Experts of a small language model: 719M tokens.
Below are experts of layer 11 (counted from 0) of a mixture-of-experts language model. Rows are named router (the router's row for the expert), up (a neuron's input weights, with its number), down (a neuron's output weights, with its number) and show model dimensions 0-255. Each number is 500 + 50 x the weight over its row's rms, rounded and kept within 0 to 999. Numbers have three digits each.
Before each expert's rows: a language model's description of what the expert responds to; "gets" lists some tokens that make up at least twice as much of what it gets as of all text. This comes from a sample of Wikipedia text that the model never trained on. Tokens count by the router's weight.

# expert 29
Spaces before numbers. Bare space tokens before scores, seasons, years and figures in sports tables and infoboxes, plus Coordinates and colon-newline labels.
gets: " ", "   ", " Coordinates", " classification"
router:530584534469554576576481461593498485523421601449499578426481436526522461469430483419500494525545400468526421544526430478434423383435411533531364524540517490567445553460468544481458469454589504511460491516475594579517496451551539523488456585536564422540429500499450503534454465547550536516484547531472456570525531423510426581383501474580476525481550548452491423474504484446570471463445498455565565504450548508484503442459544475545534451500536519406525573472472578630463458509531566457485556451596498455449479535505543433417552516491510493478551506515526488580501516459518433513543516448523455485514438452547470499578555542439419570506548550420598468474505532466397415493527574444601588460502472426490487504459555466461466567472405508482507450524514479425468502484490468
up0:472371517405497478547484450480481469453450513489535419440544478519526515499468487529462479496429452501459511509539502406515474421474442581504489488559566513410412548556486615494489511516616564484406554465464525506465464481425491456499453530552369563510553516525464465459535603575488472532564505588537489575517587499477421435534528570563490488527559489580476479605414435478426449522453445507465536552576514458527481519457551495516481447530589518577514511582501476498569440452502551572522460452536544507441487589421459558533534454594477452471465439482491489438486459562510508673480496465527580630443440532460526452482550531539479597454547452475518492502388578520487476465553617549529487496428543479528536535504532519488505419488489478515494474450495492486489563601481398
down0:623351496559474503413495528505498393555488462537472482501482474470551500476436416514547504489525522564489491439448485601481482510562581439541547441533563559456506477465459526628477512547505441478467538494522595520520485485464489436477643397411540600513540477494559467503472488555494501568377502514497451472542545581565490536453536564443451512358439536493547495468526517446512527534504547521485508506527444559627578544511472509524488488499471463481509446468529559499491601547459542496434484479480527514597495520487516406484416487481489412441560488496509489432590539408384509480526522522485477521434635485532576499521427496467469466452444587458485484489535508407542432542492461525580461562536461510516440499495497544485525353522475594546568459534531454549505524422459481
up1:509532512547569491472500490537522534511494471565463510347515462582482530613451503502481470561422491495454485546422526478501561567504524425508494514509489478557437478523516586463567503556501526477444420417528584480406535522471450519551555510481503555495422471383481469480564544494473570525491495557476535552468436524440495524459489560513565535632414656460559498595420429427556511446532579464568432436557544400543427557469447495413457456530475507525500506532490499538561479499512501602390530478587473535497446527449426460547551551498492494434502508478555425434542491459500534494543576520597564529441508453478525510461442507462470498573464500480536416484583464477369458494511552525497561584413540463547573449518438456478509464481342515489493471496523564488469494563555489
down1:398507553477611502569495419486548505488485434488542436415541557561521476442578505442513533510455421497516478489536542521479586497506462532481479592515475458517543529523456433421554434371473493543476588510376453472404572514496504478538519534472566517471502475387501503584468453565494415523555466436464557539428474542570500550585580564570501479428409515536505497525553496505539446429540493458520580484474456451491565498523524453480501489514534414466501572402494499436553551463396524464488470562469595521590478535434447495456574499517432544373541473516543489405483509523562506509486545518432533505513462588487583551480428478459476493482488580497521467637453553479501571495532568448515604430461525568414476557484516566429585478397535481552522524456484491512441538455517455
up2:555458522480502402531478569593513503414457485501451473535480538520505482510514438664496489463442510445444461505432446533527479464497525494478449541613398566549461523436405526491445519519525476414557582406419527486453526499478547478554502567501537500546544481475475499524576465374539460521663414509577518518511433500538512460430570511396525491509542488476455511463483482552530491512464513569459507450560443551499578516525469605473465474585580519514529441455547478509511489609472534453437442469500510540497492446567407543548433555506557517492452473486453547416511490429573449523528432525561463506547418424502467475470537612454514460450521538525504537501481473583505430518486564546493503434454480522456513476570637417574483525471509531543366525513557471565494432575506596
down2:467507488442484564529510395477561490437502518538541452424492591465592467472480560552557522485541447476456577569497437549480528457506514482510508414424525493434508483542470509437501513533485598531622469471557489581499437492497485478506574520438530504448496505413537436426452443479448543557413465526521533509517514543508596536511417497563475554445512483480405535578491586529463477519517447449534529485536402512511541472517480505516474423481485528444503573492550453576578444473468488490452512535495447576478412434527547520547411529441516494438546423443500480485613493455539570457539472570450529540548473442478433382462510477509487535625469525361436538528635484560524416487460501540587503555330525549455535593555569492477539504479532467386537505450519548455487561523552549

# expert 33
Articles and table spaces. The article a or an before a noun, as in brings Jimmy a hat, and blank spaces before numbers in table cells.
gets: " ", " a", " an", " A", " rec", "A"
router:538537521453524517486462432508524432488472470531421511469477582521471536461530465363522560439490466540479486482488455470491459525454500434479540555445544502464473517430482564455538421495643562466536535524481519534510499453519485529565464641500546527567618466464534548548425535547547536519532515478554594588461471532540420540485522419522539481462498557453636433460537432453480462414582497378498463364459479535455558522443509441472491449442489520455497502408446568564369475398556471507411542541538456458469485456530454458535581489498434476518581507447508590504512483489513456443508512548548503496526543489531563527540566587468431450487512500474497515471537480529408514532537572576510541501491441504426508634508508594472529578491530449543377527511483510429568422445461467
up0:469402464456479481476453513503417451534548487481474438485552524410518437508508416516519558431528510461509534540421539510539492518505442495463464596499470507514495558482486547454465507507499455487509531556510499455567514475523520422521603534488501468585449618492465541511429463505463544461553525569622481377416490597597566470543537532432495478508514504460474529422503488446542587478483503546398535564497476415533533540573486502402493534475481465603543561551452424543491469555497404487638520527559462544420524536460554503521486505488493502537500497575577520373458499498482513480448534410477562543523589415458471430400564562546456533603471513496419456517504447468542406468446492521563535486546490566492478432535539469495553516450550404623526484504491555518419600525556386
down0:440469474499541495471496428527461494483463591510552534441447487555467531559488437470575483515476413482619497562467563559502506571436477584561511535542458408526616514478505438550550512525520586550433473543469480467577612459428508486383596435504518539507519493524341512456462442516496491462501575545467492529570501420556421484454479451541455563493434489648544464497482450464509460505543562558425581570554544455453423497496574507486528446521465484617553568467553457457560489516468408494505506569491547566453455544500529406470586435449474477490508469535481494437563458511524538559435504546467428563415465550472407428494515460537454475446493550528449513507557433476557462523492477477538462463592508600461418417525520500567463437601487507520478489493520555489520430423528518
up1:476428501595527493525552494385562498495537522567539461447402480490545499491439467595512515612467530571489541487569511478495503537515540479509481515417518480444456506566453493480542478506477485505535557485479363515496410383555396497482559498485372545423458427485560547498499510533501490494463465551587474500456533424532566358421510485560472572501479449488580532506502517477583473446516466483465568539514524497562481586416536452395506387478455445485418564503458483513491551462494559537530543501512580513571486473500492464565522505525541467435508553437374591596472473512480458501371475468506517504500549484484534468536505464486554513531481538494511463477517435476553363502521472478492491538503515655540382514459538567445518582587501520448529470531557457485551529431620546
down1:518446455423494480530534576438517509539451508476573570518458428505418527528431508491450524592533512437524473486436566486569521486574585614504527489512560473469499436496507565494562552483497459521503442539548479519572551564489588434478568487559402460499545591581503484343506440396468524506576526477544443529486485489524420543504507536492478412549541475560556415437412606569447622481466516543520467459549504517536407530523406551512448456557502502477464480609550554551547538511485507503514442512487475479482487484523501697538399506550480438488526476570532448515509472557522559481477446548537463451568357500436478515476514495499487493458476565549499521539494523479495451503438449489437480433505506486429494509446410428549466493404566496480619516497473468447497383472504515
up2:559536526473573520457434494518534449503449529481406497442471458579543470484527435552499531451467397442480532505493482560447468537496518410498504524556600497511580485423445597538534513562500494545560515528551565523454549532455503548465502415478463482583429475517472512531455578455427484526485518494485561587479491598503488555440430471527487406446450559490551414459549478530505375462507497457523546448481545475619488491512532438477471415570475438554504517577479477474475402507471477524543464473507322553516483406426536469462622544523536505435559406563547523525539470473477474513546571519488521471500483476508471500498497494594387525461565485510519470482531504439431480518534448446458496514521433572620595544447483517556491592479455411479510525653586563444478581564462523
down2:498509519565568561431468410509477552440566526533533520508541493511493549488575474464458363555606491471538492450509504488507441409530529517564451572511540550515563471524518466479576517491539540470439528440454377402481468558554475563534492575499396463489577459519498394591545567534623536421571465435558520459484513470452464538482535548488497519490425468454517558447542447424434499530461492511417606521574572532453424479590552510583556479552453453505564532433556443400462554514545561468552468538448506511471478518476458616437428489559413540516455566486551504534375452468546498536503502455557508615500440540461463449469506490456522463564511426484478503533499520532513600451526575471435500508455448451435454495431512544446458462612452424539487498504457474479523472519522571

# expert 42
Letter r and consonant clusters. The letter r inside names and words, and capitalised consonant-r starts like Br, Tr, Dr, Cr, as in Württemberg, Irrigation.
gets: "r", "|", " Br", "l", " Tr", " Dr"
router:534466498477448421508490481543539612577502529545527541509477477586419400575573574471473532455542518538461505553577505463553580508480432432531471575479468528468446461502429514429556541434575545455557395600580467534477516465475530557419532477525533417425515556579426468532493441524461553499507439550473449557560425482557503463500442523461547543565552516464464582444552543545492591515462515423445440496496446478500402518570530457438551485506561539425400564537476547475436528513567454599493488415500571526443445469460424445529505509483504528511466597486486460469493505468382553483459413516480594439492586503561515509515555567433550509496477583515438476515434489522436523513426487466422493471606488428437528591473505475580458482457529477535463570439560474482518544437478595
up0:552499518589470529472469496542602455532413445469426463550487419477413487458483512509507482556561433569514448432439468488484475472473579417502395535487571433491484610458516463488541567520545473508538453523508522528483532400576541460382504440513489521532540422552583502515508546451525583499549501528551457487497499460487512515450535555538501498483539518516398613492430506551512495474474540480484478590483432514515498497536480544484475481470535405501479537549564457493539392448528500523521505481591437610476483543485494464506624626526559468523508505419528510512425482480460430529583443407491492700513465464538423495631431498529533518497521586517467612482437466417454467429520471466491549425467454504513453544544441447463449512467533515513524549479664508563523533489497538
down0:520490468567446503476396515574571424422402522538486539403534489387557486523504517549571492543580520500496451514465487456602574475466588427526464478474449534563480462543572451484468412444620554555506507505510564512483440545520513499583446448474521534488460578434469481496517533461591543421472518474491474386495548455498463502350498544486567475574418474454465471599614558475448512473454515466568490597476446457361523582480498455466476553466504422508497500494537558489453462533523516502486477528440598583536502435455611488489519528478621463518546479518442527507602462545491546492519510540575483503457550419488479479457582517435494523491444549493522487510518514469476415497507497466496474482410578445476467417511465633462544496451486468507503531570499518595572506475403526
up1:529475489393495462486435586580447483492502557591551513474510513541520551467559523426597520499569501462488478531452599431460551575493414498605450578494502573500371535501538515481464475559531484521541470488523463452502455504460588447504519549531536526513512563562518433376497523447591507538472467522484581514520548607433356541449516517566545534566504517516425492472536525462493527476497538523561402470556468484552437520489451512387496496607412457486573451410530431576577524556470467454449495566524433495470408580467528433505559575534489506505410529481521482535436469538486543554436479502492514439550458485559512393514501505430499517490464589499519539542418399459422567452509560558542491497515572458494447478447519416449561448478464430464454437452429499582560476549492488
down1:493406469479572493520572454481456514547484490492513546434603478505644491481453557364596465518475456549464579567380478517526526599503418583521458596504487402477528596507468482522500512446472546386422451576533554493500528543446393425487506510566533476577509544444438512464469467481429508513477483460560450417527496569567521555580437511467542492486530425454512502441542475504473540464503424389568515503522439498529466481513572455538453455498493527547611431519461468536452537475490540570473505515479443511520459621504482584460458521509521475458479405484492554404470482516582501492487422503513497506473476564482438518586538524454533503533440482521479453463479494520478547535580487578513449481507463646565514424503533567564468498456563474560406537437628506557541476444495499
up2:501484486441466599498524512526480531471432516477482427437522491481378368453456464446484459449587441440542500459441527430575522487468500453476517397549523522505454524428465420500462534495545516498458402496560516537595556536470528437397481441486520544471450482504461542590619482432489575455588480507519505508541529522430541482479485455450483560505467530497529535519416503524549425493535511543483452594487468527634469469478470505458462515504500472506509480518614550516480477505447515510408651433508557644426500510532582499540489481471509424473499499469538445469509439568542566461558453528399528546562550603580516482553414462578547502518559507487480499558426536520535506454511497546446376508420561544544456517466535399476456537425487586509596565483562519564516465492534436
down2:553570539536524473435501564483485507574495517514400463515572534415375513582528481518429588396519517531499532482474484502569532500506421452410482476553492591537400410502465465537447450537525543595481607564513459424496540512518486529501376523477408466506440509510434545515491461480466582461473518507364528562448510505547551509507518437448575491512429545408559513544503550473560432494498521505613458576433547479443540483447520483506482493551471431525519549498446527541401589468513481524549451515534515537499464567468588447531519531506509449481465467449387472483473429521549539444449532429549531480513451536534551463505451501556516548491542484389499442616615414493537529514457418519468497489496588538474515534527543493579478484472413536568519469403484531567402419542484592